From a checkpoint of a small mixture-of-experts model trained on Wikipedia.
Size: 14 layers, width 448.
Below are experts of layer 10 (counted from 0) of a mixture-of-experts language model. Rows are named router (the router's row for the expert), gate (a neuron's input weights, with its number), up (a neuron's input weights, with its number), down (a neuron's output weights, with its number) and show model dimensions 0-63. Each number is 128 + 24 x the weight over its row's rms, rounded and kept within 0 to 255. Numbers have three digits each.
After each expert's rows: "gets" lists some tokens that make up at least twice as much of what it gets as of all text; "comes after" lists some tokens at least twice as common just before its tokens as in all text. This comes from a sample of Wikipedia text that the model never trained on. Tokens count by the router's weight.

# expert 14
router:151154145147143145142130113187120109143168145128161140141090139090153074129112132114137117111114099087100129136139155079129109133110084138137151100135105102137105111125144114121061148136140091
gate0:106156125075138136157052189125119102110131143173160154105129102109124127118140092118150159140100132105133126115127124157157100153176117096101155153150140119153104140130138103128149140159146161
up0:155146122114138140102115104113130109166113107124100152150137127170061117118134162158144145135089153130136144113139112131132120088133116117131128103148117166109134168141100118115136119120112115
down0:132161122141110121131163105121147129152113126136130121120115098145130137164116154104147107173101126149132147148112154116116100123095115106146146104108103125146137124137143090125140144153114133
gate1:171101110139108119126131132082141135140162113141141122130075133121138163155157108088108156094132118111119136127128138109164125156139153103119187113131103091163080162095137123170140173135148111
up1:159130126130109094142134116134162135141121162092134154180109107170082108147172120112091145074153085128134136137074101143135130173140141088127116143155126093164138097152091092101119152134145104
down1:116106100139152170132125136099142143152105098125159095134111112133126134071143140117124109141143083158161163131138098121108149128131109118101145101164161114114097164106132127113120134118120143
gate2:158121125170118152128142133112104137141151145119126151110128141134153112129110100158139100070144112154129168087090160078153081117100110110166107141097104118137173144103137173119125153092102156
up2:119155146115149092134128155133171118131135142147124146167116075114161130141131129116125152143118131121113110108150115190154167110108130135131158107105145142145102148143154087123122091128143175
down2:069161146115096139144118156164148149114142117143143138153149123100122121160128125128114174149144118135107129119134095131128139152107110118148138140110121136115117138084124135155133166156103131
gate3:153135125084153172146145094139102130116134120187200121124177129145145144123082113121127176138125104082161136151097161128103125147158113097134125100137143154126150099129112117123157096139150099
up3:093110090161107146121178151131137165155101096094095135124083125149141150160113112151113126116173145168115121130154154101159106116103163163106131094089149164103130150132136117124137132128131141
down3:105149129109160181114117125112116107105101106138133104133152120187099166136147157160156117128131107080161065109121127100149118110109105147135147146137171111145102118132098127140136171117081094
gate4:121152100165117141155124106147121139121146147110135126126144139095141124131133147183125138146117125150125094129086139103105140140141127137129118123124123117123127146128107141130107136170130146
up4:173156144098109096124105171129112095105108118145156128140144113142141137170123131123074123123142101111124117130126120146155126121122121085136130129163119139153171103110147090142096142098105100
down4:128147115124126155095138126120154098154141154096138155176158165103102097092104117112113150097129141161088121151141103147115117140097155119094144138095157119142113111136132144125134138124111127
gate5:151142109110125103169116114101194057143120154138126109145129133096096164129132131171164131152138121168178154125149130127121171062120090110120181141138120115125130107123110094107163102100155114
up5:117132129115128145071163141173099133130106158122146136141148154161149098157136146125093129120127140095112114129124132130134126185155172150110083139144124140099094140164119128158149162165103144
down5:136161140093134103141112109138132116116105116068148103108097114112066097136129144136130108128137159170126108113105107069119155156113114103116119113115132152135138156136136109115163133136145124
gate6:148110143130090083143130159153159136150120154121135116121120116164130133157098126133141134148100132123152140118147151141123095104107118108171089105104119117156145138157083137150155096101161094
up6:121095146155127113155146181111133143153111167117163142104141098114145105147075102142131160116106146101137138108181125142144115142113083127154105116115101124121158130134123158162137142144127147
down6:116151146110096143151118123102163148115139164145140137109111090144142156134137103116138140172146150131085150142147136134140119122149129127103123162101099142126136129112133118122100109111114080
gets: " ", "–", "20", " \"", " —", "%"
comes after: " |", "|", ";", " /", " March", " May"

# expert 8
router:157125168141138140155149113080158143106154135115129152126157113123140101091151107109067144126144105129094141129127157121135153140139144121132087154136103093108102110104184112126124120149136119
gate0:120131133152123133163143100162118124149133115099129151112091085141138116131148112107138135153115151129170154101156132135178202160113127150132109168121138114123148117146151121145108118120122109
up0:128155155145119120124104136114118146138143109144132107177165180135083147129146147137095158102106158154109084136105132116092053092115143106123120121143115159132127121137134150155125115148123153
down0:075106132165126114128144118121118162103131096103116124128129151115142076117129113121168151141152162095162147148127096168130118103071113084131146161164131103091125102112115108123087148130079087
gate1:094165126136154106166116124130133149120121081124134137135121134157099135092082115126111140128149133121135133106135202105152113138110090121152136132191094140095156139096090113111161155093134090
up1:134060128144144139082140125119132159144129157111128161146114090112133093078144126114149147124156130102145139122113157121111149177093153164143146132132135121170114157152146172107128095121118166
down1:093116155116118099121185123134136130099071095120139104090117159184161136114090109115135142142138142175174131177153140115138141182092140110131153137128125123119140097094121112113100131140119137
gate2:107088101127133101115073102103165146133130146128109104134118155151134118128086135102109140163139098137108124172100098184133161114114103119131128133089099133125129124112121097155123173152101131
up2:119171131105136124128116120124148077095142122153102070123159138109088122132114143143128117113150131127119157154134135146144125112122156126111146112149103151091138060117117129113090164135143154
down2:152106123125144122093138092093131164076127140155158111118140134154119096165152124128139120142134130125138119113112135138096152118137136125123097147128120125124117148168135113107114134131154170
gate3:146153106125143140122116176140137161074161155127147136135127125123102164150084073131094122207143151160113118144148126150137129110132120092152173162120124123148118092104082133130184108099117140
up3:150137133117103088096090156088076123146117127169107079129143104149125127167135067097127136172180140156101130173089140160123111103118155135150141177107136097159126121109088061112129110115142125
down3:141122151132135145129106126139107144142091138109156129118130125112101135128116148152106123125133137148099099117135121130167117144108082117103133150117187097175108108134105109153153104159146121
gate4:120138107161124085083118115090150140106165108091121133128155163177129133153128103082102102141147136125161102118121144158125131161156115079137143103156148162106122131161137144137116108147132130
up4:138133131137094137071160110133097165107058086140126124092141140159137152123125138121171142149101157123114118105158161139079127141141147119099152124125099107165103174107146121109127123130109146
down4:167132120135162122135074109145151160085127126105149134113086152144120144114105089107138176114105118157133125101127150127116107155131150135176175152127165115120137141113140135143147168122115149
gate5:174120127144103113139110105129117162153123132114163132070129136141121116120124130155077111131123105160101110157139124143077115153113111159088115121126121100141165123133140136118124118101145090
up5:107103106135167156150160145167104112170099134151155131137125111162137114178158101149079183137136110105139156120106119124135116174096093144140156144044133124161153098116094135128140145100156122
down5:117122146130138131113174087084117051117094136123145137104116117097168167142145168154144099103118146117116147149103087148195121131100128126122125113120118121134123096119111130136140082153135106
gate6:094107124143109128133107132118139124131133136096123101126154107150119118134147127104148131086168120125124148133162098171108117102130153123114154148092160139121143141114087113103114135127135084
up6:134110103141100131146093117127152124099133111109126154107143157119137117112169131106147079137084078103119150148143132081109156100124149138111094095131113174137104125137105149128106144120141115
down6:131117144109158111107119122136110096141132146092126111160080108141119133102124082085141101127186073170164133135137145144113157173157121135127112129116136133151139113138153092159129118149123116
gets: "19", "20", "18", " (", "–", "17"
comes after: " ", " (", "–", "°", "1", "6"

# expert 3
router:120160131098146129125150106123119161130049153137121125144115112144110128120158139157119108135115157120108112129131123097115165098134153128144108125139153146175166149128140103131136115101145138
gate0:151097161123084144157132125127115114142123129134144130161158123091125146156120129136127096162106100148128093140117146195125107118096098125143135082174114113179140108084118091135109135115123086
up0:161077158145089131109117097113144123152100106126129108169174130064130143104128155121130107123093116102132090149122123121126137125144118082166133120181113109176120081099130092100066131150143105
down0:127111155115122142167150086148115114134150151085103098150090093168125167149109147113088104127124133113120117152127178154132098164120131124123141049099149143137093117084127128172077109111098118
gate1:165144129124098136166138146110086143146140132148081106105129111147104148141123140170098114125140170126151152138110088128140146110181126104108130156157185124163130098138144117141107138117164145
up1:115088087166129146141134120102143119184149123095097171112181122183141085100144154085145147153147092100096107154150129113170170126135109127146123128131172138137146139094096162106158122127132092
down1:136099135123145156157119127153101160139134120137161118170162099124139150112174127100108106119147108133086104111096120165106098176100146140102103120141180174119150136132134162129155121111158129
gate2:122147119124122161148160110097145146135136110138117101147108201136091110116148108139174150122147103140139120124155127130125082123093124150138129181128132112158175105149093138135156126081103107
up2:132168079148107103140134142172099111096102104124159117114090129119134106117157146146134146107145102198121143137149112135115126122135135135146120166153175107138162116122113126117146126113130163
down2:105132110159133127137103126103114117164143170162136136131181124124161112162144179128119133139120122164121170126080130128180113157164165129121079114157110120104159118123121120139096136175098153
gate3:116102120138147122105161142148107103083139194089138116160087116112104099082136123142096149140124135148144134110122128098101158102125136094098144140108129091157120125125120106156098144165127139
up3:120136114086124120102070151113108128140106109142117137112155158154175085166150129106160094134128112101114142153103110133150133134153107138160113165153111159103141145152132159137155128119156119
down3:104158134150136133126165064165161162121146153152133124100103139131116096118111106129124123118116169133120124127151151087070130117125121136111150108120084122117119177143148149152093113153140161
gate4:147201136161129114091155126121165122156103116167128165107091159120147131125128133116126088148121130127145140125101080152123114156118160098124144156109106089103077113145136127112113136140131090
up4:107090101139142130129110124122127165125136148081145137143130109138106116151119160151134111123130137142151134136146130106143134101128092132141096096147098171126145126121131129181122077106126122
down4:146127116103099150146135157125153154155179123146092149108138140155121113101086080129159120105136141101175104157070122163107166163138116144110103137134147162131129137147166136123130148132146153
gate5:140108099090165115160152114128111150142131123123129100114139163135183130130119147143117094080151131096113120116129128175131143121109109103136126107128145122123125150134138112105141106144154146
up5:118149136141112129092138141104121124128141135111173103102130118139091162112159136119120108127110140106142165120130154110121114127153107122098144154135116146126134104130100133143144094095165070
down5:113134072101119104132158132122081153112114116101074130088093143115134112139075161096121140128120094129123092137134128116168120077081121142164104142158110122119120151119124131128139092087109124
gate6:141140121083097128145117158109148107127133125154137134105130119127159105093111162157116137101130151115131113146090131101135136111127164140169150140127152114156129094101132095153160107165124120
up6:116146137155126090127136063108121135120122130110119177154118131135119126164131079080162112161153148118125158121138093129108170116130103127084110105132131141117143138120165121130113152125145098
down6:131112179162070166127119135183114158097141150096110147092103081141160148139140128082122158115163098147173116121156092132143100132071115138136116108099085101130172180133150063142163130132174104
gets: " and", " he", " which", " It", " He", " who"
comes after: ".", " The", ",", "The", " that", " \""

# expert 20
router:124133181142108138136065146130114158133143118139117141116125134125107116142163153135145138128150151111175092128143131137131088127114130108137099091165094113126119121164147120134160095160161099
gate0:091116098115098122170088123147111134094129118116128141135157145133133106126145133134117112172115136104190168118142176171133176105128088085138136105129144129155153132106100094157135131144101103
up0:119106109093100091157074125177101145113139095115128123129122173141110118114144145129141108188097148087160162132151155151126147107117090089154133106106150125138160132124114088145133122133075114
down0:121125131090143146141137145125080101144103120175093146153127126095139123140091107103108186104118165111129088109144121141164137133129126154149127146141127117158128124132106094098154110089193117
gate1:128099149102106097159142169109156142143131118124118126132144075112124118118166165127126093126105154131103144159102123148104146101159101118122125146094089139149138126118128094080111109151130133
up1:132110157114158121137165153189120133121108128101130098105124115118109096108055110135129146113169157103078117108129093082165160134126139128118095179131139147091147117142128203150072151120093126
down1:122072144133124125158133150169139145089151125140143084157149121112115120131088090125130149131156133110129177142105145089154141123137161122095115123112139096125139119161123178146108117152116124
gate2:147161108107119103144100099161166132133136110083125130131176105135142120131146120143109096097124102124141181206139119123136116157099141120110134156102065101139130167122142173141118131144145100
up2:126122097080159120135142165108108192121105128142090116129122151142147130170118132120080150118112116127090099071129141120099120130120122116165115118179093137113133132129107124104141147148131116
down2:147111144123144149139096160165079154128137111137145124104118147116090124111152141135121128163123158155132127134142150156102162121132103100106108112127143128134108130103108097140139135126166159
gate3:139128130099152129079107143145095069106119120153140106107098074173168106138139134156147076138132093180141166139120085141122120147134128155131169127129161128085142123129176117152133089159157129
up3:096107125130095161154137134111101162140124094138108099157189143088105109151082121147133170142129165128137100108102179137141127126118092136108139133120114111150170131146099120151152094122112110
down3:111101138110097125144127123128097110163120122181105158130184146166173138106159147092140104108141147147149163128098169153096129078121194131158109116081127161174122135114084080141168132095121146
gate4:113098107110132119133115098123120098136088145185118158124150139123132111117143117080113095129082148125162157129129117100122120120116129112087140127121156115144088117134089166134116131081127121
up4:168141146112114074117114105178117087138127136148105133156107124140135115145134151106100129144122118140183121136149179128117125082103105096100137115094100126159122134139125111159109137120101127
down4:128129148126101146105116133138158164106134125107101111134147102111134119167145127137144129141135123091083124141121142137099112091108131144146132159082097085132159149129134118082129148075092148
gate5:119122114145100102134123185112084109132153122125155109155148107149109143182149105109113153118124111129114140103105124115115145171062113092152129113138107118160091097128146175132101134209171087
up5:152106186157152132127071159142124122122129128112137174131142108145126141120102141173122121137094109163126116157126102141126126131175114123107163131105147102094098149155099120107154146101102172
down5:073120120180131114089146119170135155127132147145117123145146145134111096080108166118141125146107142144132132121113097132193120185089128096112105146103123144127127145129134099128112129167102157
gate6:132092140139153141163137112141114136181120120160132140112122145130118144141079069126128141122125086148158148147085110103114133116136134151144149142096078185145098167154107143164155129156102191
up6:140123162161142128126160171096128139163140113125113113130144123127137097123114149136095120127099153130117148147114121130072183092128131118135164097122113168146120093108132179145142116125103132
down6:145167109137124178145135131110138151133110165142119124126143134129145130141092123134135074129126109117130140147135119123118144078087090109089161123162116188084078137128161159155148083114157133
gets: "0", "2", "1", "5", "6", "3"
comes after: " ", ".", "–", "0", " (", "00"

# expert 5
router:128118079176132160142168175136115113152121126170184137118146120129098136142129191092116112131111145120124126120089100130146125116153143152113142136135174127123111112135085159118095133113166136
gate0:111147100129156124141131157166148102124098129107109114105134153118136103125157102106136143136125100120095097124111105127113177107104150109117147089146139146177101127114134104106123186093125127
up0:131146131117141164147175118070165129078135131097122097163199112169153141115133094101105134140140159184136156066144141120150118122114136141195137142123094100134101170120156101140099084109132137
down0:105149131128138117141133123114141128085113099095091070115120137163141088105114087111155153096124089094118118118135147146158096133136129163107158168154139127132131110165089123128115146121109082
gate1:122134171125096185140158159115096111108124160114151108154132170079130119166117140149164098119142152150117126091146133154114137119097112106083140177162138107125157161133130119109147129089121149
up1:113090096114135103146108123100157100113148100142108107102090108117115116115110141129074207164128114121142129146128166120088115133140101121122124121118101166129099123130175123159141118168150100
down1:111166112122132162100141150133127145147119138150125132103117129178154152119116175097111124096140104079133159106143125151137171172141104140099176153136111110128139132172187145149130099149119095
gate2:138146141094145114157133126179120095121133128078117134121157137136119076195102153134126134124177145116153184136101115120123117145163091085170162141147163148128102136137163116130157122147134134
up2:171162103124117118140133118154128104108133145119082095122162179126163127141101156156091140102140125129112135092109090112174147125082183134111153119145134147137104114123114140123110076161149089
down2:110146145089130122124109137093123120099096129127109120115149142106114126084136084088097116159166120159144125097120125171111111104108130120153116108126155133135108154129110134192121123145136128
gate3:122097121072162151104124132089109132109133126135134111136142120137120098132109158097127161122165130144099122137130130160129127112127153108121136111186155090159124133135102126129126175113124120
up3:119101141081117132132138117111133120109139142136155105147035142138108130114097140106142175174152141116130143149141089159106129138146153130095164116170114134130094132143094108104087155115135138
down3:169081134110136124089107114148079098144137143058106166158119159094134101113131117105120141118126131096129122095117157122114108114168114112081137148121119164133133138175125129135137128141147155
gate4:115123119101126117112094127126118112158143119109121109123144120160165127164121122116101096188150120151131104133119125117094141170111120110080166120116131136152142140128142092120110104124152130
up4:101121092103113107113101130136117078151147124125111075115170122149142140152105119123095119176137135134125116130146137111111153153133145132088146102158122132119135115142127084113127131139141147
down4:125117139123157125105163134110138137073141076124141138147154135093112140122124127157100159144061168149137098144119128096159159092134102154111114106147157108135136095124103185116135128119159138
gate5:127154110201117139125143113155099121136159105116107122102125122129146115110146135105139130163132102128060105124120119113103062119120101155121130120114109110125116102119098168159132122156146151
up5:147128146044146142134110143121160111111101141158133131134111142137131145137108134126133131092114159142149153114146137145160172107137164109139098149129146147136132161126162079087140136113111092
down5:106148114121111152094108150134124101148137125135134150113126152129172136130139131120107124147106132121115119122152118136117121073084118080160166105129149151135140160100117090091120076140121137
gate6:113134091113123091130120104139119117148116133116142124127139206109164153178163127081154140121127127128157129143143114144100162086109151114144150118118153152126135142105128132111099162133087139
up6:088113169137126111115100146130127081154149108151131144143145113114088096167125145137108113116093127146094095148145134116117164146134149113163159148130104126117083115094133110122116137125163127
down6:165138146147141117134174139137121151081129152126141123121148108132100138145152120138105127112126093136104149145117113116112132120133140163136110119159149157072175074166087105119179111132109118
gets: " |", "-", ";", ":", " by", "|"
comes after: " |", " |\n", "\n", "\"", ")", "1"

# expert 7
router:087165173143104123151147111143148098130128100100161180135136104093125130097124155122143128073105101118101182150144127136137150134138120097119118129113076139106120084157136134145143142157165101
gate0:164130140087072120163122100125154121148145119136120143111090153163165142134125201114152136105181139132132162162096132135121140123116069111137121128109114132122171121114124118181100157162101115
up0:097137113114168114118133099137113148123132145158109099135166110100106102156155094157102131148079122126137103104149114121142097136154143146119131113133122137139116105164119147080153133103125109
down0:150119137115074116112103108154158143143164153102154111108130136149127139112113158137099121130126128085149117132150116136142078164146107099134138126113118100145146161108137108129153069182081105
gate1:143139176115151123136120103105106141097160118125121078101133145087104161148085143150058129095104113121116110095137151123081134130182129117122115087115164124158123138093099152115120139099147113
up1:134128150151120130121119097137125108107137151162070109163140132160112128091100128131130122134138155158091126103077153161108141125107119118148174095186129098120106120142110122104141137128113104
down1:154142131123176149146125113121148128136131113097109133135138107110102123108131143135136124100126112123114151142149162084137166097128120108131126097103166143180111114120112144159162130108159114
gate2:113146130121136108126110147120137140118144101140123111151132132103090127153150131144144137119143142106115128115195120097146151126123137142124185160124127096168111080136170084175082095103132135
up2:100140110147104130137122132109096109076136121141098152130111158115154122104113151152105113141143100145091081125133134152146097171132107121142125121100094112137141141093153127112131131135177127
down2:117152116128096113105104146154077124141130150155103136117169117127120154083105182125121125144114109098120121138112108100072135133136126125080111111109117111124117171112133116120142138127119162
gate3:139116150155125106100138150153132118160147144155115119146128113109105169077147118088128160091099125112147133134091104133156166117141148077114175105118107137129173135090118126104149076101144165
up3:122128166189133105097120117142183124130105133134107124111129119131150160101088136119164158092148148129149135101147168132126153117140103133160107152161113091137130106074149148145105092135124151
down3:096157167148130127145129121158112109136080116109115120121162132168154125156137087097086127130155115090125105156125100125142125125141149133105125138102135076110146142093119151140149113163111132
gate4:123128121129133127168116102149120118083145123104145131137115141103153134131088097129124122086142126126101093130145110158105153155152119127109123143147136150129168108149138137093086127126116105
up4:104132157162160142172129157140119141120128168140140136103104111113125120144105116126139140141127100120120118152147200127139158119129113072146116103151102117148093106163124127142122149095140098
down4:130137120140169174127140139154121123150118130126087162137124092133144128144108119133078109160118105128152149142103159133149120121139086130144142097133095099102110114113116107088116096145078157
gate5:084113138138128125146107087108146151121149136115164143101142105137138143114107122138098144115156156111098122131125156133104182122174111163158128100084108076102173093086103129101122151150119113
up5:093101128199169123161136127127127155160144122101134073124143085129143133131128182154087104142120123115122111106107118117090165096128143110084075142131104098143150125155124142115115090142130133
down5:126153123107125107163125134116149096141150112092120093130134115144140149136140143123098168133130123123131105089150082084154141156130087149164142141122112142128134096118110089142124144184125148
gate6:121137145139157084113125136138104148118131070183122123090112157087143170140142079152132114196127139130099129094101102121130154146121134146122120065120117136126115105168120111144136113126124110
up6:133187109167076116093131106087161145142106152145121125161113091141127076103112150122169121130067128084144142104093152156131111170119101129113093187137147150138121124124146108125122152144153121
down6:108109107136153101099138113138130128150164080138105145120099171128109166135126112096157125119088138073154132114129149180119147080128135132138148175087153142121111143139070131179132115165136101
gets: " ", "-", ".", " (", ";", " $"
comes after: " |", "\n", ";", "|", ":", "1"

# expert 4
router:133118112091141114110121144146146071127163104113107149144154117142131189103120095121155137138134131128148132150146180142120088105123134074098136148114103136169149147158146082138128116099103134
gate0:155126122137129157123097157133097108121109139153151163165132164143144105146132162137163145123145136094160104122126126088122142114112126111175108168085111187135117077086137121124194142119146110
up0:161136108121107168092088156107115132105103147155138143130144098128133096073091151125190079179139130112113100135118160109111142103139136109190099102106110089137140069115143136138080094108150128
down0:126123136091097110145117143122095125058100101103140125122134095126132146075130121092126175092150121118110122145136133116140144111130139143150126142124153141129129157167116172122143104139143144
gate1:080100103165121129135095163148124114140091108137168143138162123127162097112153119165114146148118144117121153115127069129174151162164091102146150135137127137178135130157131100103126107143158177
up1:128124069142140140162043141163099136114105105137131134160172132152175147115155149114104130116111111128138122106153110106116151171145127099126146128080180141095126150118141111076137142134168145
down1:146152142140122136144137129106097108095115136146141145114103195130125145123144146146106169158137119113107105094168128087158124084140158154115139159106118091140128136158111089096152128139157171
gate2:148143101091154129128141134147112126127096100095125102129129156165152154108121119112108096098117127110091083163154112134129103125157108115162133075094111122121087122118127144119124138158147153
up2:116114133055089092122093161156114089096117135092159093085121158133134159114153141124143134147134131139111128132147114157107139130124141139128137135113107142124111120137133150096150117107180151
down2:110110087127137119097141101094146157108101106086152113124139124107148126124133117138093141149125094154092105168118125149151120154108109089153156128105095136139078142126091153138132130103118150
gate3:143155086141147073095103138162157155139118124150162137099152118144123152163125157118157106127150159183154112146140173149152124156113192137134151145114125140142143093156108134151148122151113146
up3:103110161116117166132173152096126134111092156140126123119134113128098122103128142181087124158120105064161159090140112149099131094159102116131110090127130153122100140118138133120104144111149140
down3:138120138119113153072110159110155105070096132103131107158093102149150098138156159162102138102111104121113145120116139083132124122171156121084123156109133136126107145076126134124133174111146148
gate4:140162106125129106190118144152156098159141140168131125121157120152144128122118155154111121134148130072175142148115124091153096158147113171119166165159100127099183132086153138089127146099132108
up4:146117088097152094157123122152125113153156120142138086114131131182123169127132119134104099098143164092157156143121127107130116143177144167112161143165125145118144146112082124112123142097115135
down4:122132122148092157100103102108104107190163148184079139065113118117112098138109122113163128127080088104126070138155134160105114145130128104146156127102111096109163120120159142128101094140142124
gate5:127140144123123096119095109116113123130105141089174110144174127147148125167120172139141103165149133128174124144154132126111153125143176044137116118119140144119115174140110112103135109144128139
up5:100154104131119127146146144099093119135082121110175104128149095110091149121132150117089130139161103130133131103095155156093139133125148135097093161097082111132139124084107111164133157113127120
down5:165145109101168124178103062148113121119101155133147114178137126100137139094135115108108085089147130101173137112117114119162138107166096154134117118104167145163154171162121153127135128097147104
gate6:124100105106107144126116132154084131164092123097121130141156132155103118136120156133130150099139092162094138112160108113133104128125136089156158156113138126126107117131118135153097134127139089
up6:108121124130103101129111132140146167106098151158141162097145132193104134142108206144114112144148098169118145104112139109115114160120109120164120115111126119117125083170108099123087141142090160
down6:091129121166127138144139122138156084124140058083152107113112146156112149117144103137132129156097142097105132119118138161141086154157094158134087151092114148099107122128163087097130112128134124
gets: " |", "|", "-", ":", ";", " /"
comes after: " |\n", "\n", "0", ")", ")\n", "1"

# expert 23
router:177121147165131146123091098097117118155145161124109136125127129107165135167102150110150144116107127111163129112141074122136104117111110066136128143129136153136096133147084129103138136143130126
gate0:110161140154104091156127126130121121172110076121183107115128137114127131111141145131134122152106124149140130124158093162083092118112143070112122101134131119168119110156138131133123131106109126
up0:162126179121114121124142097105117135131150123142121160127105110097148125108159101148151104086130121147122144126121120116172106124131164195112176151098160130111103110144166172093133165117146137
down0:137133125136130155108153138132132138116158117110141142154132113136144145095132103165136109114118141113080109168130130137112082170138109120129156128143136134103081137157094150136142144157132106
gate1:120134141092142163117142127171152033097150124112100116097146107143150115126166110176127114124132119109130132172097120137164169176155122160161079127155117114096105147134112101128158131122148124
up1:115152139107148122110129130130097108135145146125086121129134153140138104117137119147117123132118153120159142129149146144123150133175122143116153139140099113119097169147153117154127127118166155
down1:123140118135130106123163115080107129187086113129130099157168123109123159140114140142117136138139142102131181104132161155117146117116101115109138153127130153082167105125133088111121097125130164
gate2:102166150076103128154107116186142077145164116148115117147162130145131138137125106130090123142146081092109105078115155118154115128108125108097148129155151078155104104146167106102159119102107121
up2:116143128080154144121110158157105149108101134138146102086108143125119120109142131120109143112166126140167136162105092101109110117124115165123110124134124142118117116128141114130133145160088154
down2:119134139123144116119154133120157159110135139106137102112157138128115137098131065129162132080096146149103122095112067111118158128152162162130163095140092150073113125116143118140113151136129142
gate3:135105114119107138097175093130144129176115128147137111140116101107104142159136149130088122117125129119145174147111141106104124107130142184172135192131131115180126146113157140109140170102104112
up3:109101090166137118091137133147136106147159101147165157163083080109140131158151125143087104127113081147147163147125130127100130135113133172155168118106131125138129199132103153084116127088130155
down3:146136154102143109117125146143142125118109118117153157118125140159143122164113106126113139128136150138126130157139199133136134102136145085143127135128087167129136163144138158129166140066123104
gate4:117157118113090128111133071136134135084134110080069113107129109176142130128134149133161158141140149136120108138116116123133148119086125119137112142164142165120115149126126119121126142095118124
up4:144089124078087128114116081169108148074132149156107126171127135169145128149137135082160120090134131125117099086162143130167126143117107103174123124131130164141126149100111089163110114104135131
down4:144122121160089112106140092134157174136139109109117134118126103103125124117144093127161136161125128141131142092099118166168151143138104125164134083165115136130100092121121128083138104111121129
gate5:119127149169131119110140107123131120162162097138115117153111164115177074115106085079172121090145080155113121095147117130123117112108154096068120150111089108128129150135113160105133138159117117
up5:142113151128103101130132089087157083143144139129132130153119149114176052123136117093176147090174101130122132110137108109133127119147145099108143118113135146098153152127108178095087162120101124
down5:134116139137118142150154129122147116129126159105153147162108175098054136127168130097103170092160099116077106145160124130206150124142140139129117124089092090149176146100119142081154133106116139
gate6:122128126095132127110130096124114129153120141109162134110115157102166148124165144155150143061081089096132162106140157149133181128166131145142125148143106145117106146111142157112128119113115105
up6:152125149101145095158114113140142139093137166081079139124099097120159126155104091124126099177143199136101099170150113138141100147105114126128119108140098099135102125112141134078114128164117123
down6:140118111165148115156184105139169129149145128164159176131126118170145083120148134103169135109144127085135149148101101112104129098140131176123136150152077135142115130112111122170104125132135100
gets: " the", " National", "th", " World", " League", " first"
comes after: " the", " of", "20", " a", " for", " at"